{"n_layer": 9, "d_model": 128, "n_experts": 64, "experts_per_token": 2, "d_expert": 64, "d_shared_expert": 0, "activation": "swiglu", "moe_layers": [0, 1, 2, 3, 4, 5, 6, 7, 8], "router_score": "sigmoid", "normalize_top_k": true, "routed_scale": 1.41, "balance_loss": 0.000538, "balance_bias": true, "n_groups": 8, "groups_per_token": 2, "init_std_router": 0.00833, "lr_router": 0.000893, "n_head": 2, "n_kv_head": 1, "head_dim": 64, "vocab_size": 2048, "norm": "rmsnorm", "norm_place": "pre", "norm_eps": 1e-05, "positions": "rope", "rope_base": 10000.0, "rope_fraction": 1.0, "qk_norm": false, "attn_scale": 0.125, "tie_embeddings": false, "parallel_block": false, "init": "uniform", "init_std_qkv": 0.0456, "init_std_o": 0.0565, "init_std_up": 0.0652, "init_std_down": 0.0652, "optimizer": "soap_variant", "lr": 0.00729, "weight_decay": 0.0, "lr_head": 0.0122, "grad_clip": 2.0, "warmup_steps": 200, "schedule": "wsd", "decay_fraction": 1.0, "decay_shape": "linear", "final_lr_fraction": 0.1, "batch_tokens": 131072, "seq_len": 512, "doc_mask": true, "train_tokens": 716400000, "steps": 5466, "dataset": "wikipedia_en"}
Below are experts of layer 3 (counted from 0) of a mixture-of-experts language model. Rows are named router (the router's row for the expert), gate (a neuron's input weights, with its number), up (a neuron's input weights, with its number), down (a neuron's output weights, with its number) and show model dimensions 0-127. Each number is 200 + 30 x the weight over its row's rms, rounded and kept within 0 to 999.
After each expert's rows: a language model's description of what the expert responds to. This comes from a sample of Wikipedia text that the model never trained on.

# expert 35
router,221,181,247,254,175,183,202,194,251,198,186,191,183,193,199,256,181,145,176,190,155,207,189,195,249,181,155,171,141,210,198,228,153,244,181,144,196,253,198,163,197,175,244,153,233,206,176,194,206,252,185,197,154,200,280,222,200,176,202,225,218,187,169,186,171,220,174,213,174,200,166,175,233,186,199,183,208,226,177,271,196,191,199,179,199,214,230,231,208,168,205,167,196,199,217,197,179,208,229,138,203,172,154,160,173,167,249,215,182,225,216,231,145,224,170,246,173,190,161,191,159,228,207,153,237,253,178,199
gate4,144,198,204,203,156,164,199,226,219,183,216,196,159,148,176,226,213,186,235,192,250,192,233,208,192,212,191,164,147,215,224,194,204,234,135,150,177,165,186,180,219,199,186,151,213,209,212,188,220,206,178,202,215,196,179,209,223,160,206,207,170,186,154,164,156,200,278,267,200,220,259,199,165,193,145,167,222,209,195,171,244,238,184,185,245,218,216,265,168,165,204,210,227,203,225,220,194,227,219,205,220,225,132,208,225,198,275,227,210,218,233,192,153,216,206,232,243,179,211,185,198,177,248,229,263,168,189,220
up4,189,231,215,213,161,216,191,153,206,208,169,187,203,164,214,177,232,190,186,235,175,213,181,201,208,206,167,207,209,251,173,202,149,232,203,217,227,197,176,235,192,162,192,172,137,199,163,184,171,169,170,193,176,242,260,185,200,243,158,166,187,203,192,205,203,240,173,208,250,180,123,242,224,184,210,171,224,174,158,184,161,133,210,249,164,220,160,151,230,229,195,188,176,167,184,206,196,235,153,255,215,169,257,236,128,218,182,195,153,205,211,202,228,172,198,170,200,233,237,223,182,197,204,215,141,205,165,147
down4,198,150,165,239,182,197,217,171,190,241,215,181,204,235,190,199,204,226,238,221,177,209,195,196,194,202,221,217,154,201,181,187,189,210,180,216,241,230,206,189,140,157,206,260,210,199,176,288,176,175,215,212,297,169,268,185,175,197,226,230,195,186,203,222,200,187,173,207,180,224,218,171,212,182,195,232,215,208,227,176,221,173,262,176,147,128,244,250,174,189,268,167,173,244,243,195,235,185,203,215,198,216,234,194,238,185,137,216,168,180,196,212,185,223,206,164,199,251,209,168,163,194,244,165,183,217,181,221
Description: Word-final agent or comparative pieces er, or, ber, ator completing words like teacher, breeder, Major, director, members, Oberliga.

# expert 59
router,238,200,202,187,208,154,206,200,200,213,236,155,212,186,176,253,250,179,246,201,200,174,162,198,195,178,199,190,187,203,195,231,160,200,224,234,188,236,264,181,199,150,219,156,213,173,149,179,193,248,127,237,191,188,225,163,208,221,181,179,188,202,139,185,191,186,175,156,184,204,156,185,244,179,200,163,247,200,173,219,239,186,309,203,221,210,207,222,218,235,198,209,174,220,191,179,205,202,229,186,147,191,211,170,180,276,219,204,224,196,207,194,185,186,174,211,227,189,180,151,177,191,181,216,250,239,285,170
gate3,204,238,209,218,216,170,228,138,182,212,230,139,180,151,177,215,206,197,247,182,197,172,220,244,194,195,192,141,196,231,195,197,206,136,203,280,180,178,268,267,174,208,155,203,223,180,190,197,191,217,153,194,149,168,188,198,210,199,192,197,173,223,218,250,229,223,195,196,225,214,174,158,202,244,235,160,226,207,193,223,182,236,236,219,173,189,166,220,250,279,152,205,164,236,219,254,207,215,193,172,182,138,200,179,169,211,216,194,191,227,172,195,187,193,178,196,219,175,197,236,159,249,174,210,243,213,214,163
up3,178,171,217,201,197,205,209,195,226,190,145,171,145,198,249,219,194,215,226,192,202,226,253,199,150,195,244,160,203,236,200,209,214,191,203,225,259,172,217,185,204,182,183,174,176,183,194,206,213,187,198,208,196,131,218,186,143,132,175,172,162,170,178,253,111,186,199,223,220,261,186,197,218,161,248,203,170,210,183,178,167,193,256,177,217,223,175,198,235,196,178,218,171,208,174,154,151,161,190,194,215,219,248,202,235,199,169,176,233,229,202,153,232,119,181,217,237,181,246,161,187,196,213,197,159,164,170,198
down3,193,206,165,200,157,155,215,156,208,147,221,198,237,188,207,255,123,225,192,162,160,222,221,220,227,184,224,190,191,225,199,171,245,171,239,171,202,229,141,231,219,153,198,214,133,215,183,162,201,202,222,184,172,195,187,152,178,189,222,197,222,217,176,193,184,210,202,229,196,225,209,262,176,209,208,175,203,167,204,158,248,160,201,171,171,195,184,157,142,169,173,116,206,221,257,247,186,213,193,238,161,228,254,208,191,179,214,126,207,156,216,154,184,201,181,180,193,241,217,202,210,226,213,179,201,217,162,190
Description: Mid-word syllables such as and, end, ell, od in Standard, Spandau, candidate, spending, plus word-initial h, Th, Sh.

# expert 23
router,228,125,208,205,177,161,229,193,236,203,226,181,245,169,225,208,226,164,215,244,165,152,198,188,239,148,228,200,195,196,186,163,169,177,215,223,201,242,223,185,204,164,200,184,242,188,173,195,192,237,159,179,235,201,202,205,183,183,180,224,222,154,132,197,133,174,209,225,153,188,205,175,196,145,209,160,256,154,205,203,193,168,256,145,232,205,172,256,196,186,200,180,210,209,226,202,176,216,235,163,179,200,221,217,198,216,241,273,215,201,231,229,244,209,179,219,197,231,133,146,203,204,164,185,211,243,239,214
gate3,192,237,188,222,148,213,146,237,224,188,260,208,201,174,198,191,187,209,219,245,202,192,187,178,202,214,188,135,180,210,159,209,195,232,204,206,181,189,181,205,150,197,217,162,193,194,185,241,189,199,209,195,282,181,228,183,152,190,174,201,198,205,165,212,184,214,201,227,139,204,203,254,208,204,209,205,272,160,142,232,156,266,123,206,225,243,234,172,179,191,215,255,193,233,213,186,216,222,159,163,189,261,168,214,209,172,195,205,255,183,235,189,254,245,170,188,203,210,205,181,231,203,196,168,263,212,202,238
up3,213,228,190,145,161,164,242,199,247,165,199,230,205,229,140,213,277,191,204,165,166,211,233,275,213,201,226,208,164,212,210,182,186,187,214,225,172,193,191,202,171,186,237,259,155,201,205,184,213,231,179,201,164,226,164,211,205,212,205,230,185,198,186,204,226,202,181,167,192,212,205,147,239,144,183,160,208,190,206,156,129,185,231,195,197,196,212,195,216,173,182,154,213,120,283,213,168,214,234,176,166,203,143,203,158,202,243,261,183,222,153,188,201,185,161,215,186,217,188,164,199,226,158,169,198,198,203,187
down3,197,243,230,221,253,145,236,214,232,243,224,175,232,230,194,244,146,210,221,214,226,217,150,218,205,255,167,217,205,216,193,208,189,163,207,241,202,211,236,250,169,193,247,201,234,169,198,188,214,211,200,196,189,171,210,208,163,215,182,185,272,161,137,170,241,197,207,176,215,224,215,172,246,239,168,144,202,197,198,243,241,200,174,212,153,229,241,171,188,155,197,193,183,174,258,131,160,200,226,173,152,270,198,198,172,208,244,235,188,192,170,199,178,221,196,161,195,229,228,188,178,225,208,176,229,203,220,228
Description: Mid-word pieces th, ad, ide, ard, as in Meadows, adjacent, traded, plus direction and name words such as North, West, Christ.

# expert 42
router,220,219,203,238,171,189,228,210,223,194,257,175,200,201,170,231,216,180,179,238,148,201,173,147,208,171,155,198,129,190,204,204,210,182,262,170,169,227,206,199,183,184,190,191,260,210,152,209,186,216,159,172,189,163,265,178,167,229,220,162,237,155,165,181,185,205,212,189,215,195,173,192,197,156,202,145,217,171,181,304,155,221,246,186,190,239,198,226,206,193,216,204,187,212,222,199,222,217,180,240,228,219,168,201,227,170,211,245,134,227,193,223,232,210,201,201,208,142,205,158,149,221,168,211,226,239,192,244
gate1,188,245,149,215,206,185,172,158,254,188,197,180,190,184,171,171,230,154,184,161,201,204,193,193,168,198,218,213,129,176,258,236,163,239,205,161,203,234,210,192,221,248,182,227,172,212,186,228,207,180,233,178,155,249,217,188,201,148,173,185,226,209,177,197,157,233,151,222,194,213,175,163,197,204,186,173,176,268,160,175,247,227,212,235,188,218,233,167,166,174,173,191,149,177,252,199,229,212,238,191,203,224,121,216,183,156,199,237,214,213,245,176,217,201,176,199,204,251,162,176,183,247,220,240,260,216,200,189
up1,211,215,205,196,172,232,215,210,225,212,192,189,230,259,264,195,188,194,142,248,191,234,270,155,180,168,210,204,190,198,197,209,209,174,181,221,200,213,209,153,266,175,181,179,196,221,188,155,233,185,189,223,182,216,200,235,144,231,187,309,201,155,178,205,222,162,192,228,236,222,212,163,216,178,247,172,136,140,209,216,216,176,237,197,238,193,200,168,196,203,237,230,222,178,252,215,249,199,209,223,231,179,234,151,242,211,210,208,157,180,179,180,187,207,232,242,231,175,187,188,175,172,230,203,200,204,234,152
down1,226,194,194,210,227,184,166,250,201,188,192,202,213,190,190,215,167,214,200,189,211,156,193,174,175,283,183,200,159,175,147,228,193,206,228,230,165,222,185,182,253,202,198,203,158,213,148,167,240,190,214,187,146,176,176,268,200,128,191,215,217,190,166,191,181,248,222,189,233,150,227,228,215,172,194,213,221,202,206,189,218,139,178,177,154,178,242,239,235,209,229,254,205,164,211,153,217,178,203,206,212,151,205,207,203,249,180,129,205,193,235,239,182,234,158,216,204,170,278,191,221,234,251,176,233,187,190,196
Description: Lone consonant letters or short capital pieces inside or starting names and words, such as r in Oleksandr, S in Sullivan, v in manoeuvre.

# expert 28
router,210,214,188,224,179,207,229,228,258,193,196,144,203,186,199,251,214,174,246,194,149,220,199,232,221,205,216,143,169,191,139,193,170,221,205,218,175,209,201,163,194,156,218,210,184,198,169,228,174,234,223,178,191,182,215,137,140,199,198,236,293,180,180,187,178,156,199,214,169,216,180,136,223,173,199,165,205,175,139,217,197,238,247,195,239,213,202,225,226,229,187,158,166,225,182,179,175,179,251,193,233,180,227,220,170,258,209,219,205,194,200,184,182,231,198,182,184,222,169,161,124,198,206,204,274,236,223,211
gate6,244,180,139,220,233,158,198,185,264,183,205,159,158,211,161,241,200,183,250,204,193,137,216,190,192,203,240,202,182,202,257,206,124,191,150,211,194,200,202,204,227,187,146,204,191,159,229,220,261,198,185,166,219,170,187,163,227,224,171,181,199,208,189,241,225,209,190,221,209,170,232,202,198,188,275,190,193,211,154,220,197,204,217,213,199,172,205,214,238,188,216,124,185,195,184,201,220,184,181,169,155,202,226,169,162,224,181,221,171,213,212,187,212,207,273,199,150,215,172,238,177,168,186,155,266,265,208,183
up6,177,231,161,232,180,168,209,177,253,211,215,208,194,224,152,208,208,239,249,210,234,134,254,257,210,196,189,203,152,217,213,263,189,158,170,201,200,215,223,196,180,188,238,194,225,198,205,201,221,201,280,102,203,175,209,188,203,170,165,231,209,160,199,191,212,181,174,160,156,186,207,195,209,183,211,199,175,170,138,234,242,209,160,163,234,186,240,195,206,234,150,186,178,192,153,205,202,220,280,242,231,176,252,183,192,157,200,246,185,182,177,193,183,215,205,190,214,215,222,160,213,203,193,209,148,176,180,199
down6,208,248,173,196,156,226,197,150,241,211,162,182,221,205,238,202,162,174,284,197,269,203,201,212,164,140,217,246,206,214,214,219,184,187,242,236,177,165,198,183,174,180,224,186,178,213,203,255,222,207,177,223,210,169,243,192,217,182,170,221,159,208,201,153,203,245,220,184,189,175,168,221,159,205,206,190,189,147,209,131,271,253,175,194,222,213,207,197,224,162,183,198,265,221,181,226,185,180,135,199,214,144,253,222,259,198,180,217,187,192,202,157,162,229,194,178,213,217,214,186,220,223,207,211,143,201,200,177
Description: Month names in dates (November 16, October), the commas and years after them, and the suffix -ation (legislation, Location, disambiguation).

# expert 1
router,211,188,181,182,216,200,236,190,208,213,202,194,192,151,237,257,216,199,187,221,173,213,205,194,209,169,223,189,134,171,203,179,171,171,201,129,189,194,246,214,199,185,207,194,248,163,181,209,201,222,181,165,237,183,224,159,183,154,194,236,183,230,154,212,189,174,212,225,202,201,138,205,224,172,187,126,179,165,211,207,201,183,188,130,219,230,191,201,206,223,214,166,177,203,224,107,194,226,266,181,110,220,204,263,170,226,205,237,170,226,204,181,237,226,148,235,219,191,176,200,185,196,189,206,240,231,257,223
gate7,178,195,177,164,246,212,235,138,221,230,211,215,159,209,199,176,180,171,195,136,176,182,252,207,200,190,239,217,203,203,202,248,150,191,204,168,180,225,282,175,218,208,197,222,229,183,207,206,236,209,223,228,181,226,212,139,223,213,172,246,173,202,180,162,197,180,163,191,156,230,162,247,223,198,188,197,180,184,205,199,167,219,198,173,206,204,180,173,230,198,237,249,210,164,250,178,206,212,250,225,89,239,230,239,214,242,190,191,223,190,211,197,271,214,204,193,173,148,181,153,169,209,170,178,203,195,159,224
up7,188,166,200,224,192,150,185,216,156,233,199,182,205,226,178,168,172,263,164,180,207,198,183,248,228,204,217,216,188,186,173,177,146,186,160,204,206,192,279,239,222,182,222,231,187,194,207,225,204,238,182,188,252,273,194,168,154,236,210,202,219,257,218,201,267,127,213,236,181,214,229,183,212,194,203,199,176,190,239,231,187,122,167,188,226,220,195,220,209,236,242,213,174,200,191,162,202,148,219,237,190,198,245,202,240,206,202,163,251,210,135,180,215,224,236,202,199,221,223,192,228,151,207,165,227,228,231,179
down7,221,217,215,199,217,197,235,185,223,162,184,239,217,209,235,202,267,201,163,223,204,257,209,187,172,257,225,223,173,155,174,202,233,145,196,220,229,201,187,195,193,211,151,264,199,179,209,245,214,212,175,157,174,239,184,203,247,196,194,236,178,244,218,192,215,222,193,190,266,150,200,178,180,198,240,190,180,193,141,238,155,247,174,141,196,223,209,211,159,198,205,193,195,202,243,209,184,201,220,217,164,185,196,178,168,192,253,144,214,221,211,190,204,131,184,201,221,268,157,185,253,179,204,253,158,212,202,250
Description: Word pieces e, f, te, ge and capitalized Be, Te, Se, Ne inside names and words, such as goodby-e, Paci-f-ic, Sist-e-ma.

# expert 58
router,252,188,195,255,153,201,215,189,209,194,210,175,214,160,194,229,205,160,217,201,161,189,186,186,281,248,177,181,167,190,194,183,174,189,258,143,186,229,241,187,221,132,214,206,231,195,211,216,176,235,176,181,253,199,194,186,203,165,197,178,224,213,169,201,163,120,169,209,218,212,167,227,237,174,186,187,222,190,147,261,200,191,167,190,192,186,226,235,216,219,178,134,242,271,214,162,208,204,196,216,180,258,169,188,196,180,205,225,195,244,273,192,238,218,241,213,201,197,184,222,190,207,146,161,229,188,193,189
gate0,235,211,184,225,193,196,195,219,213,201,202,225,264,298,195,183,160,200,246,199,210,156,177,216,233,216,148,210,134,201,161,138,160,152,174,177,207,209,222,206,212,177,178,149,177,193,216,187,214,185,206,233,164,202,213,211,219,187,197,233,243,180,150,187,210,130,178,211,221,233,191,203,254,186,223,158,214,206,220,204,240,170,203,172,204,182,221,181,212,190,186,136,155,183,200,207,193,152,222,185,226,147,216,245,221,210,162,224,182,188,233,233,204,319,213,209,213,219,191,214,192,176,167,231,217,192,201,210
up0,146,199,193,238,240,170,153,154,184,167,212,183,151,208,192,199,159,224,208,189,195,191,250,131,216,223,256,151,167,180,179,215,180,185,213,186,245,223,239,162,180,239,159,193,191,201,200,233,228,179,191,226,172,228,253,186,183,178,249,210,211,157,284,199,183,207,193,201,216,177,200,154,174,180,184,192,211,194,210,171,160,158,240,264,223,243,227,261,174,162,162,215,181,179,170,183,193,197,222,228,189,211,217,136,184,158,258,222,162,184,218,196,225,171,234,177,196,184,264,190,195,209,232,229,188,203,190,187
down0,239,227,233,236,150,227,192,188,232,207,238,170,243,252,223,187,185,176,173,206,213,184,202,261,173,192,202,172,140,185,171,231,212,182,172,203,248,202,212,214,215,195,187,176,209,168,180,195,194,256,216,249,166,157,238,128,161,199,207,188,160,205,178,209,209,190,205,219,203,210,190,191,261,189,151,182,255,202,207,185,219,175,243,207,165,165,180,181,220,193,212,234,164,212,151,257,177,175,173,222,188,210,249,198,187,190,225,229,189,234,255,205,250,239,235,251,237,207,247,201,181,191,221,171,289,209,223,237
Description: Hyphens inside compounds (African-American, Russo-Iranian), list-item dashes at line starts, and == / === section heading markers.

# expert 2
router,203,226,226,205,232,112,259,202,239,235,230,175,185,171,188,230,204,171,185,213,167,136,187,234,243,172,138,152,208,179,133,167,169,246,203,143,224,239,227,190,232,217,205,222,240,204,178,195,202,225,180,181,209,186,203,203,217,221,168,174,218,182,137,161,160,141,212,213,211,163,121,191,226,177,167,184,215,161,171,210,224,193,204,170,196,228,216,206,209,205,215,216,206,230,195,198,222,204,205,199,186,237,184,175,187,226,236,189,156,159,198,158,223,168,193,210,204,218,220,143,142,212,170,133,193,229,189,197
gate2,186,229,242,234,236,227,260,250,207,174,216,185,214,168,166,275,176,178,191,173,218,172,206,249,223,217,163,220,192,171,205,152,165,218,205,143,216,256,194,174,183,142,220,200,174,180,224,163,238,207,134,214,217,221,229,179,198,218,191,211,147,179,201,147,218,212,143,242,205,194,178,210,204,204,226,156,240,179,177,215,143,223,175,218,178,222,169,192,230,197,171,156,198,189,187,156,237,202,183,224,181,140,198,202,197,169,207,201,210,182,228,265,141,219,204,238,209,223,208,202,235,167,224,232,183,139,201,164
up2,271,174,205,180,177,178,204,202,208,232,184,204,225,229,170,193,201,234,189,174,170,238,169,164,175,188,202,199,200,225,226,221,184,189,167,188,194,162,207,219,182,281,211,219,175,165,152,233,193,213,203,198,253,255,176,184,246,222,197,165,189,158,252,216,189,190,163,237,230,174,168,197,219,193,193,210,224,195,264,181,227,246,207,230,192,171,214,171,195,208,186,212,229,201,199,221,190,197,219,175,173,264,211,177,250,227,281,187,246,181,147,125,261,192,133,192,214,170,196,146,165,213,189,242,237,214,208,216
down2,143,181,230,205,212,204,226,228,185,252,204,247,230,197,215,251,221,241,229,244,213,207,179,196,174,199,245,186,215,211,199,179,173,166,173,252,136,150,226,218,185,178,232,270,204,223,192,224,224,178,237,227,244,212,291,158,180,170,216,211,216,187,218,222,226,172,158,172,200,196,155,182,189,187,207,185,224,204,179,251,184,160,213,194,190,189,169,256,197,236,176,141,214,214,228,195,161,210,251,243,181,209,182,215,236,236,234,184,207,173,188,212,182,218,180,191,309,180,186,196,212,205,183,191,211,182,239,183
Description: Mid-word pieces like y, ar, ur, li, ty inside words and names, e.g. Penns-y-lvania, Mar-y-land, po-li-ce, difficult-y.

# expert 26
router,235,169,219,226,217,228,231,198,231,213,252,182,197,152,205,233,238,166,196,176,129,174,186,204,197,184,188,157,209,175,177,181,154,210,212,205,192,211,230,210,177,182,255,182,226,249,197,231,224,260,171,205,188,208,238,156,215,162,222,208,213,156,164,191,183,122,165,222,194,214,164,180,195,190,121,156,202,211,139,286,192,192,194,160,225,197,178,224,229,230,195,193,200,221,206,182,200,206,222,196,192,172,162,157,259,207,212,224,177,185,167,218,168,217,179,206,226,156,223,176,166,212,173,167,279,199,223,233
gate6,207,211,196,225,205,216,188,201,185,241,235,149,217,194,245,193,226,238,217,145,271,226,169,208,238,203,198,289,230,187,208,230,162,178,226,223,217,217,131,185,183,210,232,182,209,172,248,257,173,270,208,220,216,215,183,213,220,202,226,225,231,202,233,199,191,177,198,176,158,207,190,166,178,191,245,170,163,187,227,220,159,149,166,214,254,189,194,196,202,261,195,184,176,178,196,240,174,203,227,217,201,202,203,252,188,191,171,195,191,163,201,239,198,183,172,216,254,214,210,153,158,156,140,229,208,191,129,177
up6,227,187,183,231,175,183,167,183,158,241,241,245,179,200,171,247,198,204,185,183,186,193,179,235,263,251,210,190,186,195,215,144,184,164,171,162,278,217,224,199,190,203,196,228,207,190,183,234,203,123,234,218,252,186,181,181,211,192,162,180,190,258,178,218,219,216,141,174,222,228,197,234,175,160,246,212,243,258,236,195,220,214,235,214,177,235,206,195,235,148,256,247,174,220,196,204,215,229,198,221,176,219,159,190,240,205,226,216,244,172,186,218,240,211,197,142,162,204,211,238,217,169,203,212,186,255,194,234
down6,174,205,228,187,220,192,158,198,242,235,235,176,222,222,182,145,187,210,178,204,251,272,178,212,167,161,185,227,106,235,181,274,217,217,215,217,205,227,182,169,206,223,218,187,224,166,281,198,196,225,205,214,152,201,218,167,188,190,236,227,190,172,232,228,174,188,177,216,118,178,153,163,184,238,200,183,193,174,174,224,199,169,188,201,187,165,179,212,148,195,232,176,223,238,209,219,153,253,237,196,189,178,198,240,187,190,189,210,223,226,133,218,185,191,219,230,207,230,175,196,250,160,159,212,221,212,177,187
Description: Leading number tokens after a space, especially century 19/18 in years and day numbers or table counts, e.g. in 1966, November 25.

# expert 22
router,199,199,233,233,191,191,180,194,225,260,206,143,200,158,206,221,236,215,234,211,186,174,227,169,212,189,196,177,174,178,215,178,146,198,257,134,179,214,227,186,203,207,232,172,244,177,185,200,188,244,166,183,216,189,272,166,185,182,170,211,237,220,129,229,176,194,189,143,172,203,153,182,249,181,221,195,258,194,155,226,215,207,189,161,174,228,240,225,226,179,251,160,201,296,223,161,196,195,186,202,214,220,207,167,230,213,245,194,230,214,209,232,164,167,191,232,181,205,162,210,198,182,197,217,224,243,218,259
gate2,248,173,222,258,198,150,182,231,157,246,204,199,192,198,224,210,176,154,122,189,173,246,229,188,223,169,189,176,208,177,192,210,191,223,249,162,187,172,178,209,177,159,206,165,209,175,198,233,196,280,259,229,154,200,171,194,186,205,184,178,193,185,208,166,175,157,187,212,180,165,190,203,158,252,169,150,208,157,252,165,208,175,219,259,236,198,202,195,181,198,190,177,211,253,219,192,186,181,219,206,200,228,175,252,202,150,219,170,227,207,249,208,183,252,183,179,176,200,217,217,134,177,246,226,196,235,207,247
up2,190,189,200,210,212,198,186,240,212,218,160,198,205,160,200,163,164,124,198,191,186,169,171,230,230,145,200,186,257,169,187,203,200,213,250,282,200,148,189,215,209,229,196,211,224,249,220,233,188,208,228,211,204,217,177,113,148,235,216,194,203,138,240,204,179,200,199,160,206,192,234,176,158,196,150,158,135,166,199,175,232,152,204,239,213,179,188,220,161,227,194,149,178,220,202,179,174,214,218,174,202,163,159,238,165,188,239,226,243,192,232,209,184,198,173,187,216,197,177,246,177,232,200,203,133,224,192,211
down2,203,254,180,213,182,172,165,253,185,194,236,185,262,192,163,244,211,266,220,140,175,204,238,184,202,185,217,234,164,217,248,145,187,219,244,196,239,193,220,202,199,225,178,179,191,198,202,209,191,207,228,174,248,224,189,210,247,247,172,180,261,246,179,170,205,222,207,201,187,220,133,174,199,208,251,219,214,204,178,240,186,198,183,187,151,270,237,150,234,223,204,178,223,192,206,203,224,196,152,214,163,246,249,193,255,198,180,214,169,179,190,226,215,184,228,145,187,238,165,186,245,215,234,224,214,225,187,174
Description: Pieces al, il, el, ol inside words and names (voc-al-s, Samu-el, Fac-il-ity), plus capitalized starts like Al, New, National, Air.

# expert 53
router,244,175,210,212,219,217,233,207,225,187,267,116,186,140,214,245,210,197,218,202,123,165,195,200,236,173,149,165,191,172,202,193,176,171,208,193,196,207,211,169,212,212,168,206,216,227,183,238,213,207,202,220,184,199,194,154,196,212,212,184,268,185,173,194,179,157,196,221,181,207,134,217,194,177,161,186,235,206,179,238,208,193,223,140,191,206,232,218,202,237,215,192,207,257,211,168,158,231,295,189,196,215,239,232,205,202,201,207,188,274,218,221,179,177,173,195,192,169,199,191,178,221,171,134,269,242,219,205
gate3,233,208,147,241,160,218,189,205,216,217,166,209,189,199,219,220,152,184,216,195,213,193,228,234,184,247,204,204,237,204,169,172,194,180,175,182,170,189,202,143,193,146,200,197,205,175,209,146,227,194,195,229,199,238,225,186,181,219,173,200,185,220,210,237,192,235,158,144,172,200,154,213,173,206,195,207,249,265,205,213,168,197,151,176,165,215,222,234,182,215,229,257,163,186,227,225,217,218,181,252,133,197,200,171,173,232,213,246,189,187,262,195,230,221,190,151,276,225,229,237,243,216,195,280,166,198,260,209
up3,181,200,138,167,198,226,179,172,207,233,242,186,211,129,191,241,190,160,213,149,180,131,225,193,229,167,192,165,220,151,227,179,150,205,179,134,183,177,169,167,150,170,231,244,192,230,172,211,183,191,231,192,164,216,195,222,194,239,186,232,200,197,228,201,200,181,185,259,175,203,166,202,151,275,147,207,165,211,219,240,229,177,211,161,206,182,216,182,216,241,232,197,231,244,219,185,180,208,229,236,157,245,211,219,185,195,208,198,136,192,189,240,229,182,187,177,202,174,211,144,162,203,220,183,246,186,216,230
down3,187,151,218,183,225,190,230,195,213,221,237,195,233,197,189,207,173,248,178,197,190,181,202,175,200,214,167,180,225,214,250,212,259,213,193,227,189,195,189,280,231,210,220,180,239,203,219,207,198,161,218,213,235,275,199,221,169,166,223,161,222,139,122,214,213,160,157,220,173,200,129,203,185,225,201,262,129,233,186,210,188,172,268,230,180,198,150,205,189,195,250,221,205,254,186,224,194,178,214,219,220,197,194,218,168,185,203,251,163,174,213,195,205,199,179,194,218,222,198,214,226,235,283,191,228,230,226,175
Description: Digit pieces completing years and figures in dates, tables and statistics, such as 19 followed by 81, 2008, 2004–05, and 3,396.

# expert 63
router,224,153,189,218,151,226,245,186,222,227,197,174,190,177,253,217,206,225,168,236,157,165,177,154,204,181,170,195,175,201,197,175,146,199,203,220,202,208,227,188,216,208,225,200,252,248,171,236,230,234,167,154,173,170,228,187,186,185,220,182,254,157,200,207,156,208,189,214,226,251,93,177,171,189,212,182,227,154,201,228,185,172,184,199,209,188,205,241,206,172,232,186,204,266,169,201,186,206,231,166,166,201,203,220,203,244,191,262,161,225,189,160,205,204,250,199,236,202,237,147,156,205,177,187,230,266,222,202
gate1,193,210,185,208,212,229,221,177,183,231,231,172,222,215,171,244,165,203,174,205,159,253,243,190,249,181,197,263,224,203,235,227,209,170,255,233,196,172,259,186,177,216,268,233,190,195,213,214,227,183,207,219,179,191,173,188,182,153,214,204,253,208,207,176,210,177,185,196,215,157,162,180,238,230,171,212,203,232,172,251,177,190,173,204,227,225,245,198,264,179,205,188,147,197,144,219,124,210,175,141,207,190,158,205,184,250,215,265,214,155,216,217,229,194,204,132,217,219,186,197,155,193,235,206,236,207,182,239
up1,211,175,207,213,177,188,167,170,225,188,225,155,198,274,201,244,149,147,191,167,186,193,230,165,200,195,166,196,218,223,182,180,173,137,140,220,197,198,212,175,154,205,230,209,141,228,175,244,201,168,215,180,207,267,190,230,118,184,216,244,196,180,168,181,279,186,189,202,209,177,193,226,196,172,212,231,181,179,215,185,258,182,222,178,211,196,195,205,217,146,245,205,166,188,198,172,155,238,219,138,191,199,213,204,179,244,244,145,211,223,166,181,167,167,173,205,217,190,253,163,215,173,240,193,186,187,203,199
down1,200,205,185,176,220,251,239,166,180,186,232,202,212,246,235,195,221,241,218,145,258,242,160,192,210,234,212,200,206,215,207,188,214,209,211,224,198,215,201,200,243,171,236,214,239,206,153,207,184,188,264,278,191,187,196,168,181,174,187,224,201,209,121,166,167,201,225,233,148,195,204,256,216,149,180,178,214,247,228,172,199,206,227,241,209,226,255,197,155,189,225,157,158,207,168,200,169,215,170,178,186,192,194,246,192,164,194,144,192,194,172,170,185,207,170,257,217,207,202,249,222,197,252,145,222,256,201,226
Description: Word-internal n and related pieces like ne, en, an in names and common words, e.g. touchdow-n-s, souther-n, jour-n-alist, Ra-n-k.

# expert 32
router,180,217,204,195,173,137,206,212,257,223,227,157,209,167,210,222,222,151,199,186,160,214,163,172,189,253,191,124,195,200,149,193,177,182,229,147,185,230,233,189,239,173,191,190,221,235,185,196,194,223,111,208,154,187,253,158,231,168,178,182,227,172,175,163,150,188,165,222,189,193,145,166,207,180,216,198,235,172,155,234,199,160,178,163,194,201,199,206,169,234,200,235,227,217,200,215,215,236,199,212,161,156,184,191,207,181,171,202,188,224,195,161,207,171,179,216,236,154,158,137,216,171,197,197,225,263,227,232
gate7,175,193,189,154,223,138,228,216,223,195,211,157,175,173,192,172,179,201,221,188,199,191,173,157,154,250,201,193,142,192,181,195,211,223,220,166,240,154,170,166,152,242,195,163,163,204,244,256,276,210,166,247,238,175,233,200,222,174,178,179,219,167,252,213,200,170,186,266,175,186,194,170,235,185,216,168,198,167,164,194,210,234,203,172,229,166,195,164,281,165,170,231,190,122,217,235,197,147,204,185,187,211,179,200,183,226,167,198,190,248,239,216,222,210,210,218,177,189,202,223,174,205,237,191,179,203,205,236
up7,210,194,202,173,211,270,158,226,131,173,180,217,227,202,144,245,208,222,176,224,219,238,237,247,192,167,227,156,212,228,180,193,207,188,168,234,178,195,262,179,230,206,196,219,232,213,176,128,178,267,192,191,224,233,195,174,181,204,235,234,170,171,145,203,197,193,198,146,241,158,161,240,161,146,190,206,214,157,182,141,127,163,211,236,214,245,185,199,194,227,200,196,200,228,229,142,187,221,210,173,209,231,214,234,214,171,179,199,212,168,209,237,185,230,220,217,212,169,215,218,217,188,208,184,155,186,171,223
down7,246,193,227,227,244,239,252,201,205,146,181,176,185,156,234,212,164,207,192,189,212,192,198,228,154,176,177,208,210,188,179,129,256,242,203,190,141,176,161,232,168,239,209,177,186,172,205,229,233,233,200,185,227,193,207,220,165,225,256,130,249,213,135,198,192,162,159,219,170,203,129,195,262,199,188,168,221,159,227,222,203,235,187,214,177,197,223,221,194,195,220,174,224,213,149,211,205,187,212,222,227,213,235,227,249,242,202,191,228,185,182,199,180,280,206,222,176,171,195,241,215,176,214,195,223,195,225,154
Description: Two-letter syllables opening capitalized names like Ra, La, Jo, Ja, Ro, plus 'ri' inside words, e.g. Ja-ipur, Ya-le, Sy-ri-ans, Ma-d-ri-d.